config.toml
routed_scale = 1.0
vocab_size = 2048
max_seq_len = 2048
Below are experts of layer 4 (counted from 0) of a mixture-of-experts language model. Rows are named router (the router's row for the expert), down (a neuron's output weights, with its number) and show model dimensions 0-47. Each number is 128 + 32 x the weight over its row's rms, rounded and kept within 0 to 255. Numbers have three digits each.
After each expert's rows: a language model's description of what the expert responds to. This comes from a sample of Wikipedia text that the model never trained on.

# expert 15
router:201107131161103142157113191100096107132140116138176104092133180111122195158157120136144182071153112101135111171127123110159131116111120102152108
down0:178172114087190163170160167145158160117153131146128120148119121112161111168146096133089209102079087114085058127156178154139157087110128204183091
down1:122114118110156139122142104111144097109088107089114153130136157133137154180108146172107137106188150081052155145127084108097121106135131105114108
down2:148159160091138164116136151166122117113105122092167163120151162148103127053118107096113135078127128044150089160151184207105104109111160177120162
down3:098184131098088105151102079143115102188129163115120127112181092123135161132121137095079100120102114128128166131174127141099084135136127115124065
down4:156120106142163126130176118111137138145132141158111163140139098112087142133161149087082155151104178112180087095122080150123152137097131137198120
down5:191112128120084123121127093102183163137115129119124126124147174154179120138152155177143127097108132092177113118118142143089120144087163136106125
down6:126093173131078167185155029104092089168141102139156159140073107130146074155102165142104150158070122132145083083142165183097170105113134147137131
down7:138195149072129124144122118128166170136105176164102170153180128118101051027096141119152083135129127135105123149141148177121121135159110104148119
down8:151112163099194109181118140094149090109150108119161167130115123127163144126120119093098092098125140162150135083142107106180116166104095094157147
down9:063155128176137125102121086146126134147098114125115108117166103127104109091141138105075129103123167184101164121129132159094160134164137176144125
down10:112142130143159123151149109135088086104129113133112121114197119094091117098071084120165080124224131077113098087137105136149114151077142119173157
down11:090114065167151177062103123183124140134123132089116075095105119100106109149111124152087083125103113144056131106116115182100137094177153067171124
down12:106135176132154119095167144120154101176120102155131182155138078119149161145152187118151189119157154089133207166128090178073084120125121122161144
down13:144163169117171119118143157167105138102136163146095103175156166154097208120106149161153173216043108115112157107092118100131117074088129132061135
down14:103075172141103110104096129119158122165120106137143132150166171087129135198127165088091128183145133131118123137108136142115109033084138151094168
down15:132106103142170143162138237132134100149117101143193133175140123164187098081091150134103123149126163103089089192096074137153147132133148113178140
down16:136195145140097164042100087138108167171146126101117089112111164085176116153136108147123082156100149100160132092120165137153076126102145114112137
down17:107135148190155127135153148087144083121126074168161152136190101118113100121155095094100193154125145080090134121130182143119148201118091113128146
down18:162111130149157119125130058102106119141129135145137088202138130163104143116091085132166183122067163120121087138133137122136152103135112059041170
down19:151074104082117124128100127140158141221173100062138108137133143147107144082147077111125152163156119132143113117094111080172182078117132145158171
down20:138099146084090096123158081150071136106147131154104150186158173119089081126154168089126158167121156138136092175076113137102072125133159164125063
down21:093139161103148144074172074145156152075144118101124150104078052135160097101134115151120097156130096123113146104096142099142137105083136084138134
down22:115171106097155165083086170185071168122130109097174143075195110124158165117163160182138112120175103133129110168115109160151123115079123132093127
down23:140085152084128131127125109121175147147146104103147178111146105105101100167193128136057084155091088118118120109208151065093089089096175068148142
down24:173136124134086168130143180165141142161109135088119098165109160136171168112154143133133122187146126127093112086119114133148142146171155099157150
down25:121187102126091157142131150123128142142141165132161119118148206195108094154111088137080068153170147177165179169159121157157133089126140159138118
down26:121162077171110109186177132195124085126129081109081106090118158131146117093160079084137187144138173141149119071142175136118094182129052145215106
down27:138139120154148164120091150095115132133108135128154150059138143091132158100134110124154176124119141122151096101173100180159163095162129123065126
down28:130165148080140081146110159157103123103160132123198184119091107179146177130116095144086189110129106093134114122158118125117207140104144147150108
down29:166205109115086106085129148125137146188160117101117159137204086169166168123120106124092064100160118083184084164134122106126168128124138097133125
down30:173131126141055118098094133126189122157117161082132168152132122112116118089125108143078124077098171123178113188123133121145100073105114146121146
Description: Name syllables after capitals

# expert 2
router:149125198150069116118121109109117159123093099082236187159120125143160191060137150119120137138080165071122109186155099101116128118162126148152108
down0:085106133132132120083146168122192153121098103110142118046175119163139123127126136115118104111161112144148140123093186098185128157158132131140109
down1:118085150124097084068108140161085080101098094106085095073142103097161125121107105084153122122128167132121142068090193149121114155152046150139131
down2:073107107105147138144073088068110122158173101103107117152141074095120084085103066144132150096111183162119128175099178098113107117099132159144141
down3:167137167123094131135175149099146207057126075116158165105113145096085116165155097193105125145168120129107109188126097123150081170107173119107052
down4:109115066186076114064145155116108207159111168133083108096119096164118064122118119141136071142146152204142141121178114168127096156132197163122100
down5:180145112164142139116087085136154140104138148079118178095107108093101127094129143155102096152092105128170185140186178168107187161084069081107174
down6:136121106150185099113143129097077126101178107143152146094150184060178098153135095126110103114105132138115071117148167104138143123125121111136072
down7:109182120128173212109132183116145118064111081147108138086118124165135127170102066168150128166152127092119126120100090132062150148101170156099103
down8:055125117182094098212148153159102156143056108140080098150177137140097099118099191177165146093120135144111151159168098119115118127129164126185077
down9:168083089118187106203126085099168068096188098114131051122095136079163081171095103114152075126202097124149119142159124162139126187074099094098148
down10:170157116174125081180115148131101161140160111094106164102103142082127167157186107122176106198146119132177135154158190155100114104094152092090151
down11:133107151138144133140126100106132129157137169106034145236166156165068058128093171124116083120140097144110138146164081096097133132077171148138098
down12:128110123104198114080124128123110106123169162107136164144044191094125116105193180115163115131153200174121123107135116114101108165112115169113110
down13:097182132117096145124092100114187152160069150126114149125179126104102162082173145173102106152119112111130190150135116143113065126117147107095123
down14:077131106194098131128104092106136065170167132136093067173132149120206161190097155089198094159128142145132125195124140123085101137098119104091074
down15:140175143145106140165175123157173138170225137111150146101156140152099172081126088130156184172154121117184075064083060145180156072121096155144112
down16:130108138142157083165134169118143154144030142137160086098172197091080099114113122124125133096112146144093098113101067086103137127108186085195117
down17:134125161093162087149126146085127062117106135070127066127114169100106146127148171121104095171149110135152186108092170158120121122174137148203102
down18:168153131181166125136073168101110110063167150155145163167115135164142147120120101050121219121188140159102037142122147111104147146110189149096132
down19:112165070182126108178110125192109152102146115163105086187078127133188155080127147144118133141158125131067194098117160149132127115102141142102151
down20:165146128125174135152159151134207127095154139149152142114153109169127110162092132108120165083119157088157045149134126106115134071104081172161137
down21:197154074129145129130122129137143139147180071112151058121156091153117101164094078078065065148175109161110096125113140130240151115163183112122102
down22:129098073150104141168165161130095096115185123153140137171118082162175172122142139119124169121121099108096080125138174159174084147152137093075122
down23:139116125106172075206113134127152106183147066155165125156168090185159130155151183160180122142098114127110107183132173050152130171117157109124136
down24:116125108097057122099130168148148133108085102152200096132096136199153221179119153081163186092126131109092067114129115130121175153122130146120150
down25:121098019052194125108144122111135181129068110146090166108125117074119093156131159134148130111116165132171120160126141127128191147111076146147173
down26:107120103093143125134116115101169136133105150167131162129088156157162015118182144148060139100147117081162138174125095150107159207108139086116148
down27:143074115167124152116141206174165053146190091145134106120167171079100148187130147114085148139128107109141159116102046094079130096125118075163109
down28:166113073155104148174069146145151143180128095134118076106151119132149082118105077126108140148076143134084094107128082136117177158149140125184159
down29:114148163092082166076126131159118072196109129147138123089094094157058134121133120174158106072133147100099111141137091136175166148127146159089135
down30:048121138193166126154127161114108138144142121117129189130132188131121177097146070125073082157120099141140153085134169100143094108140159138165157
Description: Word pieces after C

# expert 18
router:112128119099173208144171173112109047150136178152138089170184062072161139113157126077144135095133108099143163132137127167145184111074186088125168
down0:165097118137067125147109078158119170198142114067103148127092135125169119172125150117134109181112149122200115136079100129137167093179146101134100
down1:065109110146143100046100155122147111143109167098088078104127171148092140129161178110117135060108092099103149169153112154127084079212136162123128
down2:095152141132112114132170168097093101098058073134125137139137212162111084140097147176150098157141148187107113099078060074099113114129127139149121
down3:127108117069127108136156104139085148100197132132079152167095146161085119170111131133102169150157156123137107091126120100081167124190106131181110
down4:171099154158120150132139155141084126130108149081164077130161106170147125176131158088075094095180085158026096117164121126134120149121156127193169
down5:184128094175126122193114164146138080091152110157169063150159137130153153144109130120125136104102106167149069079130129114151060126077119149162106
down6:091112121101150115086097139102135116156147176127118110117125161089096046183149121101113094128123145175161183184121082062091101106130112138140125
down7:128143152125123093135082174190163098120128098087072146115080175116154167137085149118119158149161057170151091142138195118149128116186114141118135
down8:119088138112149103151078095074210191180126145173104161093150100121125110072093146157063151121138177141084097158116163118126140084106099222119134
down9:106166159145152145158141122084129100191138116047138139171133115188150133102107097090138130078126092140103124115167175140146160156144095175140088
down10:099160131112159110074112126105142126175088094112137131044114190130089096130083119145141112136142109115166102100133132107183142131105041134177120
down11:192141109115160151122153122116098154099140172082140147099137093158178129107162109174165118096068075131133107114111130104169157139099154151173130
down12:142105091121123133159097172141086108087154159118076193110111077130145137060196117185108138119163131152147172108088183154152112155110144159067168
down13:143142151087118160128109124172109149109128136128116141122091152111140148160174163120109146120122184147095141072123150132099156050101038146068121
down14:197091114120099191084139145105119184131154098087158128110119218078086058078102097123072114167107125059106133125127114095099082101138099158167135
down15:147188045112124118134061143124111188186148160145138134115127106112148192090128106080149122132091179131121131079162136092175121170169127143146189
down16:135117165130114148178128118113104109176085141127120134128105154109138113119092110143202109086124183091091103139142136139102131144089145088070126
down17:168135083169177136121114175097126116104137090136126073151111142112171093191117111147142102131130141130121074138109154167153101154090164093136105
down18:144096143138118127135156088197133128117133129127088141194137080130101116134142092120076072206125153092149117123052131131043137152126101065154129
down19:149167132194072102116111165139180147109112134090127122122166135085115184166138090095088130167122149133140164109087161195150134131114151112145092
down20:182162140156118126146076062131093054131126106115145100094088107110117137129119154179131154167155156145103105095147144155110142144081165146166229
down21:170087121151119113126128115162160119071145136105131167110092098133155126154160137150076170090077152049132151114108128162124158124147091193123092
down22:088206170138156106093137140168148093195110114117165120072120122118079129109087126124098143101117124145159104219106135153107111126138097095104132
down23:176152089121143147071162108165096127119167098119160141092120158155150173103113116127153131112136138119174126157126112180057172092137143166111162
down24:076161130153128150073182158123111092144097171139175105104130174091162205123108117171163113140112169128124112167114149169158133130106155137091093
down25:045106139136127085121176095095101134099120142129075157124127177150118117088109171162156094087063128155083142113165121141136082141133131067091131
down26:150105124158106113127178144158158079092103128128125140083195102075121116119160088114112114145147122159110094110122071132163157161104108117197102
down27:122077170145146090085089119079137120147097131086147112152137126110112090167150129109189153168090073155131128092113131135204170091108122139126111
down28:077122124162156042131111105160133051118172151142103107138069117112109125114119171117138082171119172122174130144144130107172153122122098132118072
down29:154148108130143150127106127146079127166116147101109127102083100045137123105123114103098074193161138170129106105172073115096115052113130105123185
down30:070136165141063128115143115072081119170131157118178146093073185111167116140108121129144121074110135184105147024064136078129069158173115169131138
Description: Pieces after initial s

# expert 29
router:157084122145162211082063130181145190074151114127117093153090118143149107180151050120099105133129183126119175128131106170150135140122101155165152
down0:084129079121099154153142130108107134183114096159155113156134126131118162066183144086169089040116079093118082068103160068104120097128103096098105
down1:199109144127139162113115099050118183162145113188106058135127054227096105113137125115125103131066114146159095109169086163161156073148102196061133
down2:085077101131172118108097124111192070171121198114134102152105149105141086200136109156106190122147106130096118130186119068143134102070079156133148
down3:144170133074114112103125151118168160156125161158146130092132165079124154094109096145173147142177129034109161164046156131167094138177135091104174
down4:143157053106119129169132162114157111113089101126100121153135137114109165081104095178123109113164200147134153141146170135162160118164144128118130
down5:100173118087133101107134090166045137080179077127114159090135063095132124105106209171085169147092145125139143103100130135087181093150123154160140
down6:100108153117127113077127147127131157107112079097106126196122127123126079129141108188119119133117127173090151113157104142152054055123124113155098
down7:117148137206173105136110177113097082124093190123100129149148091087148186127140095170165142144093088131101153150232157121085179124107197124135094
down8:129141146095059156122071088082108108114138143099100131126077157145143102111085158096121104139146114178149125119103139190140072072110136192152139
down9:101190099151133117166164112077135104100112128100182101123144111059122116101184058221189145126120140088045134141158191096092163136159084159081107
down10:108120161103109148153125104181170130076101126119091191185081171104103181145115133148148146145155129149127105121098174070069085109134105159118144
down11:099093120106102127064086159159165118109127153126110119139115137171112120165123120141101155210111146154091160058164090137158100125115123094114061
down12:125153078095088057133131169116141089148089147174056068145132116144054128131122219128102058121106189117147139141160120095130174114084126146169138
down13:073106072121170128091101108144160107115091122139211133184135129104068150114153119163132170125126170139160135142232117188133117078112135098141115
down14:147140132169140142161142186151162166121155111115096139154165145080099136106185134112166189165099172162158167085103119099094115144134109122110080
down15:178169125093069060199132117109131154115114087139160117134153116154119089171224121174127163034165144115098131143082084130163176097088051096080115
down16:110107166074144134088103158141092118111117187143077126095080176144126135158149141058149120102148109096139123097136121153134185127145088155085105
down17:074096128178126126141095144101111082126094121147118071159073113105137115094138114124138090122137086115160148077127110144072113136126162159126107
down18:165155112141107204173156122191169108116171143146100164130159151110121162104084095172083107088126171138164130080091163057134044072114123142140147
down19:149180171111124118130115119108170119189082183153105107141074150139136149088100199128182135179149066067128118086112170176129092155123131151095146
down20:089169149122157142096166127077130129121095158094127115134144075149119138085109132126083100095109189136130106147163150161105158117117084122074140
down21:114130100179159136134131126099077132174066119134102160182128134088088142102091073116137115149140072233185134081160140162084078169082147160128123
down22:124114061141086132114067175109100149135139104071115103137135150164088137099153079080145106143135154130137112141182120156115138165129159152081117
down23:139191150155159069088167080118098078082107204149126187109139099135111143173139125122127107108143139185166126113127160158133135104092108142120160
down24:154146132120144130118114126079154109102155116107147173121103103127091105072149139212113109089083172102036147145157141132110138094086100096173171
down25:124151143128154098044188157136129168120120077080120124096157109159106158147117141157081112127156092109113158141131112129041130099144135108142081
down26:143140124177166117144150139110137053129141103132148064106138065184128117174087141092127056161163077184138155093164057133072120182126141092121134
down27:132157106118125104119138204110164125171138111085165121060132120113073155150117153104190113196129157082167154126103110199118160099109144168112142
down28:103160161177126152148133186143160120103111080135093119130179110131160096167112173176117145115090139152124116156104100138111135206140149107119123
down29:151131117111112139149098167148131125143144140145079151132178145103130116128113145139125127157137114071147151188145129160113167092165100146125134
down30:174135160127101092180182088157134066146149108112169129122093176136146128124152135120126094102138133101136078142147150110147108163109159133143148
Description: Final digits of numbers

# expert 34
router:196124129106163089077168135120168166152128134108125137043151181095077112150141140159135162162151098180077151151186186124135117149142085172128152
down0:103109106133074089101193083115160153130157116136096114141124083115158118138110140086142147129097149150127094121135092123115118135175123166173148
down1:134119148166088084159133141134114093105181119105119143095128162142116063144118189140110144103134128109197162143048094084107135104130099125091172
down2:152126118103160124126141111154159115181129049162131109130129182137112146117067091158112131126135110082182153091095086096167181136159100115132133
down3:147101147146117110170098084172202161125152143107178153120161101044069142143115174133145120120136153131141122153113098140142122129124138100101151
down4:166131124149137199195116148184124085083167144121139144119143097109087108131104090116157122110193109103142124074156114181191111128129080092109161
down5:136102126058120109130144148176138110108137123064080159119098172097127126100138141142103069096077119146114134144134221126067106133111136100113144
down6:126117118092082133100164149120065110135136129171114164134088132100159068152142193118128167113088124155177128143106155132104131114122143216185098
down7:170142092144136142102066122154135135056150087122128084113132130104158133090123125144194059126130174101094131109121166097131154185155090128156146
down8:159086085165142169115158124112202094132181127100150150139139154103164101143136119130064041121146160100108098100134133140086186149165195102118109
down9:090143138095096130107095157139184109161118137096114122094149108109125182145153121124106131138085175143150126140147127137152131128092082108083150
down10:167125108188075224119120144138144101206158086111138125162129133144157195160170137121155075099142128117131129100191106170118135164133117092104065
down11:150201097133097213129166132119096054138143090077103134111149043133171131087170091112126121114098125135110073132105135155100143132088130117127159
down12:076068127145167150122099147163087170112094110114161119101179104143137083063167122115125134106130102062099133110138118147127068107075104121132133
down13:132198145092154153059140144125148126106152207109127188103101104106112097138152043085127115146093115142108151133130151135099057119136142181126133
down14:109203137113092086148143054155161114090109098176120128174089121161103104139075180159139085124141163164121107133051132072092110082120120105141103
down15:154116127169177102187159158114081149181129115066050092097105076161139189117100131143104119085164098110161165152089144148139126131107159121106170
down16:112152141105107083167129098111097165164096112108119101150065099117063151096112102116112154179116077068148162094085145068061133089116139099084072
down17:085200071161099145171095158072182130129141085103132145096088150127096136099055139124162135126101109122133127171137062132135181151166101112108128
down18:113139152153132170108141099164130134133128120124137156083113131158163085108106119133135055155197078150122140092069186094190158104192116144124071
down19:125170078091140117138113099126127175083174138128179165123061151059119115128170129112097165138121147079120136196128062187101113116174149116135158
down20:146127107133127145116111137136070120129053137126167130150136113148169074115078043074136091148122114111127123138095169156092106156168147142083139
down21:128151082080146071137186153148065125054142119144161124096083102074110060049171103131149122105072056140106096134134171108174115186074172152169121
down22:134131109198172154172100083143136113133113119113157095154105094189070072117122153190107206088127134144101126097102127095106137133078166153117162
down23:101082146110131140134165069174097133085119123167127135131155101147110129092140145168140131103076118143090118139091159198159153176068087133127157
down24:150164133135139176108110123144107130072113174123085167129079125099173127145164161123181147133099091043116139052106164145164159159140155083137171
down25:084108123110128197140107105175100132106103121195127122153065122177051131154136131144112071106138094125125142117117056109136153137093153112091138
down26:066133160132135106116133117120116103106134088154112189146145066146195122077094118108137143121207113095142117154114142105132129119078100123139106
down27:125155118094163142139132167199018179121114152139078145121037131150096147162190174127131169148104097135146188124136147163112167105131097071104175
down28:129119050091171128139114152135136149118128130106137178127132107098132112104154128089181155122115155112102132134094115111133165140149152185154127
down29:137197170165116149127077193137120069066096145129142084150143122079111111116179092108162063103134101122117191139139159151109159169178138139132085
down30:187084186147110138124124091129170129110096145131162131133104079101155098142115130189186133165159159121116161134085117128129133152139141110110152
Description: Word-initial stems

# expert 19
router:209072121184155152099118142177144140113121091099107139112172205123124070114150145146156146144117156132125142135175141179157100149127140159160146
down0:187169121169144156162138105124076150078089129129107183174120124094127162216137143137125121113169128137150161120174138122150104122165159173056091
down1:162066171129142124081141161183088100108091053177170116165103113179111104066121130148080102097100059108165077150122109181167155061115143139123131
down2:069145116096156102118125136078085135122172111134138098198106136164176092158058179124131100096115126091153184146073112148148136156090127145150166
down3:193145154057147105137107098122184185149155188114157113140165105094178151181069091176130117183121141125138118107095115133089149070095113167158149
down4:096105150129099121105179152144183167124093097161118107128144163084129144113112111095114144178120154092134136092168128099134114111124119176133084
down5:106126157136117191093099100065137091150123162149147088123140040129118108120233091107150078165123072084130194103151108151133182168075068140164135
down6:156122158079102125156157114073108135123161091118160103148067145086169096129176059134179145183122141140155106131135124090161124164096161158084157
down7:137156102145104160127132177170144091126115108124169139100171094100135157104143126132146140159149087202124134141084121128093128135162178136127140
down8:160086148120106100104075135093175157096117062153165196085138166169083154095124116124175106123175111134128112147148026131096065148096064129143132
down9:210146141136144112139105148195186193145139136129156119137116122129164146134129105145087192152138158146106099080110078169079130080106170165126170
down10:093159124140127135176117109129179137096134097094130147077138040085110151104117158127079096120083113099069128135111099146119114156191088072132171
down11:106086163084082101104139158090117100082162174181074081126072179123100148166066155133101158104140109123121125130088080143155103163143213116140103
down12:092175108119129111145146174115126188120076092149138138125151107095132105129169117145137179139129157143073172137113109176075117148125143148138113
down13:122130108110134160090132145076133107116061162165136104135160081158164187116235138091122082142149146138094051140124154123152101150196129144140102
down14:123122152097130097143103140117154158148174146112124143113112145166167100159160174113160124236146096158130119105195124124118118100097101150137122
down15:152063118156102160069153102105100098159113168109080163142193150114089121171089082182113155141103215110179124090134080185107129102103077155147125
down16:137211074214072146165109073126103114149130139127116181163108074151136100139113161105159173191122166121103127127117129138144135164129122160151119
down17:140108125149115122114143125135149118126158113140145117092130166101110140135140120134146117113112105122135085118156173162093122194148113120164129
down18:162125139107146137190093160086076091150112140118132145123167140149156166112131136096095072078166141116101102170101098113197104130142203179133092
down19:135141096093077141153118204127132113161111122097179101143145193140174178131110132130118077161153108128132130133069112152135115125161130113155157
down20:115169123163125116073129093100144095137125103158131137128115120145141137140172099123116110099136132154168118147123123097178159158077119154115085
down21:145109166120123063154180192156117197094128111087067119142105149132135163093157191122134110170110136142101103154075127146083091168125110092130074
down22:096108104130092097146150123164105078154142088159131108143059074101153123139177112129181083067118115116089074106113129084092155132143119109106159
down23:108097095090145157135118102143149191136069127171123166204115112136092131110108161141144103116096175152173088103242133116184066119108149227115140
down24:146113113097096127123155167172141122108082102100088073127153114123148104154101135096098127118159131158084158182172124164151115100166149159143107
down25:105092141094138160088086083104151108119208119142111148173087082113131145123135137135156158107156133154123122112036192058148109096120105108111178
down26:148120152135055138149161137129145135097117176188169139111180187131208142127120065116123121145126101100093137159155143121118126119105149093146131
down27:188093102168096141167110110139149064124139159148108136151105161112132197132111117163220058166076123087134135123199139141146065095092098124114099
down28:203111231080138119153095082102189137074157191070111128120104122088118145118155195146113101175103086178162139170125155105157128085089110094153171
down29:136109175158161085086188116087120163170135116142157123136125140174133099113092166092110125132089146123106086093111123141066157082070165165149157
down30:064110139142106149126110089089144155095174132155133118162113102088176084134118119106137121120140120125187132126143165132151147105113060103111166
Description: Digits and post-hyphen starts

# expert 30
router:196137149184138141157080139112207152058158162164110147135109120112160172150138113106166123082130134133152122142126130153122124093117094103134148
down0:141075142157058144103180115229067105149116074087154108125171162151164085135124175121108055091106111161169106134157102123153138090175128125141137
down1:132095174180122183117070099110148152168090122175146127143141126157099150102135151084128120086129131074163123047138114108120110154112155110049053
down2:090083117111116194139142086111139105141115057103123109134082133116124101113148129132104183172058103121090201077151096079115152127109116152084133
down3:159133180129114083098141175133132094117178151166134171146112098158103149176155146102121122106112139135162097080165166165136126135095126137088147
down4:105094115121097087062137164148134101106110057137132118120129060068161135118108121107088111174113122195131157152148087097184152130099220099113103
down5:122106122137168111154171144081132095154149126173097134158141121177151076148134144081109132110187119099094151161118169121094099149125086073038110
down6:147099087064096165145179127048123169156115094137127089090184146149146096129095173137150123137088138099098114111146077181179174118073121192137124
down7:132119124117155086117127135102104197136100111179104103111108105123168090120180178120153163131067172093134109137126177120139119111146117157053135
down8:143102102141155078112157138125161119135121142111101107135162161154089111090082099097071216113158108160129125138125086136117114135106134147105176
down9:162125105101124096217182078118081141113147139093163118131112107138107110114162092137158134120156155098094101149103136129146162010146138115151124
down10:181096133170144113180112148168150119132158072148085072113133117095087102142090187158079191114109076088167178183128082159098165052129124080138086
down11:133095069131144172147127174155188127082123100190114153113181100082168102118118102122105140098098148072110097157160148145101099104135126122130152
down12:083159161106106139162160113145165098085110112140167102104149186108119155120196139138149065122128118118119088122180163127134123119167139127109119
down13:113157108087114152185120086128164115098114110141121111134154137129101123089086132095133105133131212131131070153200153100104113080147163175120188
down14:149132179104074132190090074130103179069102101114134144162142135129158176158076112156108083126130094165086123155096138206119162116105087183104132
down15:065166054114111092042163207096110108096133154095151124102122109105130089022157165137141083098180125143152155107104101142167116136115120148153110
down16:119085115143103154141131124113101095163119103119097126103150138099155051135104116128151141118149170101093106122189091150135188163161155165124154
down17:070101196148125131115105089164154136153129106207122140188164089116116119112088125163168110094195113107084167117160119083148135150128188103096086
down18:141098114146099095145147124048111112094108160115068059157093068168066135184149156136127155109147108131131157105112155180140093068144133108153126
down19:093171074144090134152110033047086117099141093104133101075098118121129118113142120140076097128167158101180094166130144155108169148139122137194145
down20:133088120163154092101102110160121125179128105127147081097068088103120127134165166147175104057092059103176087080166108065107148178143100159154111
down21:099116130102075126146145083135118094123105096131145118157082128095135084168103114134114089090177077085136100076140164041167159151137142129147084
down22:100142106127092080105171147138054119123072113077125169166164114154138107136127157174158116177081080075164176176127113142111139075129136160138035
down23:073107144167172134151159162119117167134128164116149092119148145102124154099161122110147132137069083152123100160155094133148104212155103156127148
down24:099134154148129134129153089124195111116121127156113183164131184181131147066083069133166146084153121188124143128181085104206156138067169124091135
down25:189166114081145167118134091179155072129124111153107131121126134136162136057069171167112063074128109158124085138169165135132084131128058113198133
down26:075172166119115167129085090108136149063200175119136134104150105066137123129158172134125085096129131151074146159141124190095137131189128107193117
down27:179182114133184097114129172158171143188119146103158125120113090184105106134133153113074140210155156204068160153141154155107117093060126154057128
down28:117066087183139096148082090147158158175136121112115080096128115164123169139070134145057152115114123119159070114168118152114149127113104167072152
down29:141123069180051086167099100132116122177107068078160169164116135091092142149151134189160079172154119096101126166126125178055088085174124100151139
down30:121146138105082145168106130169105146161129126097115097131086152181237127137117138097103152146115112145099176146066126047168136157121130063094121
Description: Digits in tables

# expert 59
router:132112137158109106126134184048109088125155123110132073123192124118091180119082140112161170117178071109077125102115159092110200095116117064140145
down0:110186164178131091129190140097132176087125102109079152147099109139153128165195143166148072160133109133155197138136160137086102137085145125155127
down1:141129138120130097116069133140117145170127121155146122089050150071144090106000147144187086154096153118135094135128165106110179100138098133140140
down2:143113065147111111153109062158088161138168190100122182100004134166199131077118114136162137134087153125154151185175107098094128134145156130090123
down3:153159124090087169115145190167150165131090073116125192100081102120146183154122184196128145086071161088121130100170159140107092181118139160096064
down4:118152138085150165076147097075140131136139125118150121093139154142153162145150109110142141109153134119142175126159166081157154121138145122175124
down5:149129135161061125148161187109158126082104125146099179192076106141111180150175085138135171138126173125100152151171170109150121083162092169131116
down6:132136137147084109085128029118156146113123131151119142140100162021141082181126130098087092126145192125084127133113084144181115090146106148149114
down7:142106046116147084160098178151105143138114144193162160137110088143137157152171091145106118181121095148158146131128074117138111152125088111097140
down8:113105162113148127111093071123092142149133150099098165146104132181091178151199184124095131123100163118174130127071116201099160070156141176076138
down9:163186200170171159095121161135147121189135123129133103141138158116135165134100169161088078153092120131127161083116141105159096133080059124146069
down10:121199132140133146155105111062131123157071166126088100072180172166086134101097097135126168178195115145094121139151130141161140055131105104072104
down11:127144104161149116140138085119178085122111220097081136127098140142156099179124154137086107158064113109097166084115119149122173118143152199113122
down12:068116056144112159128113123193129120171120062136112150154086055153135129081147125201120146065093093103177152099122149123162117098160157168108129
down13:087122174159115093154135172172097175160100160119148120127126151127159118111153133203135155130096127098169146128108120164147109065146142064125118
down14:078121139106111079107175131093104142129111142182109091119195135133104180095104099176172129093147153147077099147106090167066059132089099121135138
down15:101161095134037177101091107183130105136095088169087145170152145138177143117138127103082121103130121172182052121122120179169181115128119164097131
down16:169154102127170116094130113124092155124159090116162123081154120116122097114097109098134099170164131099111162176196141115116132120140136129128151
down17:131082078146086084168087119152085145092139158103124145186113129196093180145123106134160098206089134115144110208126132129163099143118208150118119
down18:143067170095104152097151109110101147083124093095177191118086163111139124078153199185186132111067141106121168160145114084100114196100148108162149
down19:136094178142163080114148154172045124112141126106068141152116132152100127088138173097140158155086131065163156175173121180082121107183127143180198
down20:163143107071180134125118047115159173183184166160135147101112106148166167051192134105115101096143152140116157134112101099076153094175114123098102
down21:080104096150154129148106110142105129086090147117128122110103168149129117109151122125207140081041172135098170129153113130118151081114099140168089
down22:082168092104096148142165100129136183134148084146129121093115092178109165111165126195172118158139110156165113181083116146144205135134091125161077
down23:162146117074121108110132102134097122114131145177153190098132186072074124082109113110165161188126172154146132122145114103127075124141128087137101
down24:130157107172100125098164176126146155166136121150103070101115173172143145170058117088056133117124165065077065152154165112145091130122141139099129
down25:118125104085128109199137137142122167069165104197110107142141143157156118124091155113124150143098120139159130055144125140142126096091113135135168
down26:147125189142135100151154101103195097184117168137127124132138128111083130108089146079106119067152059134119156105072072135108137136141153131191127
down27:135147167081159160142112106151139125176150102059120070127148109124125126127116110073151139131075044132165107179133075147145097115150127141123140
down28:125156084131132159116206141165127164105143081181073116084081163116130109103191113098064069142093124164133129167085077111098094101104130100107097
down29:077159115114153089096084114151107137118097176094117143159200119096120145101130117147125096137125098111109121152100127117184135129105086094076102
down30:116145152136098150139119187145095078112105078057160128106104154125115110180153107153093126099109123100114079091118131144131115087141119129142124
Description: Plural and -es endings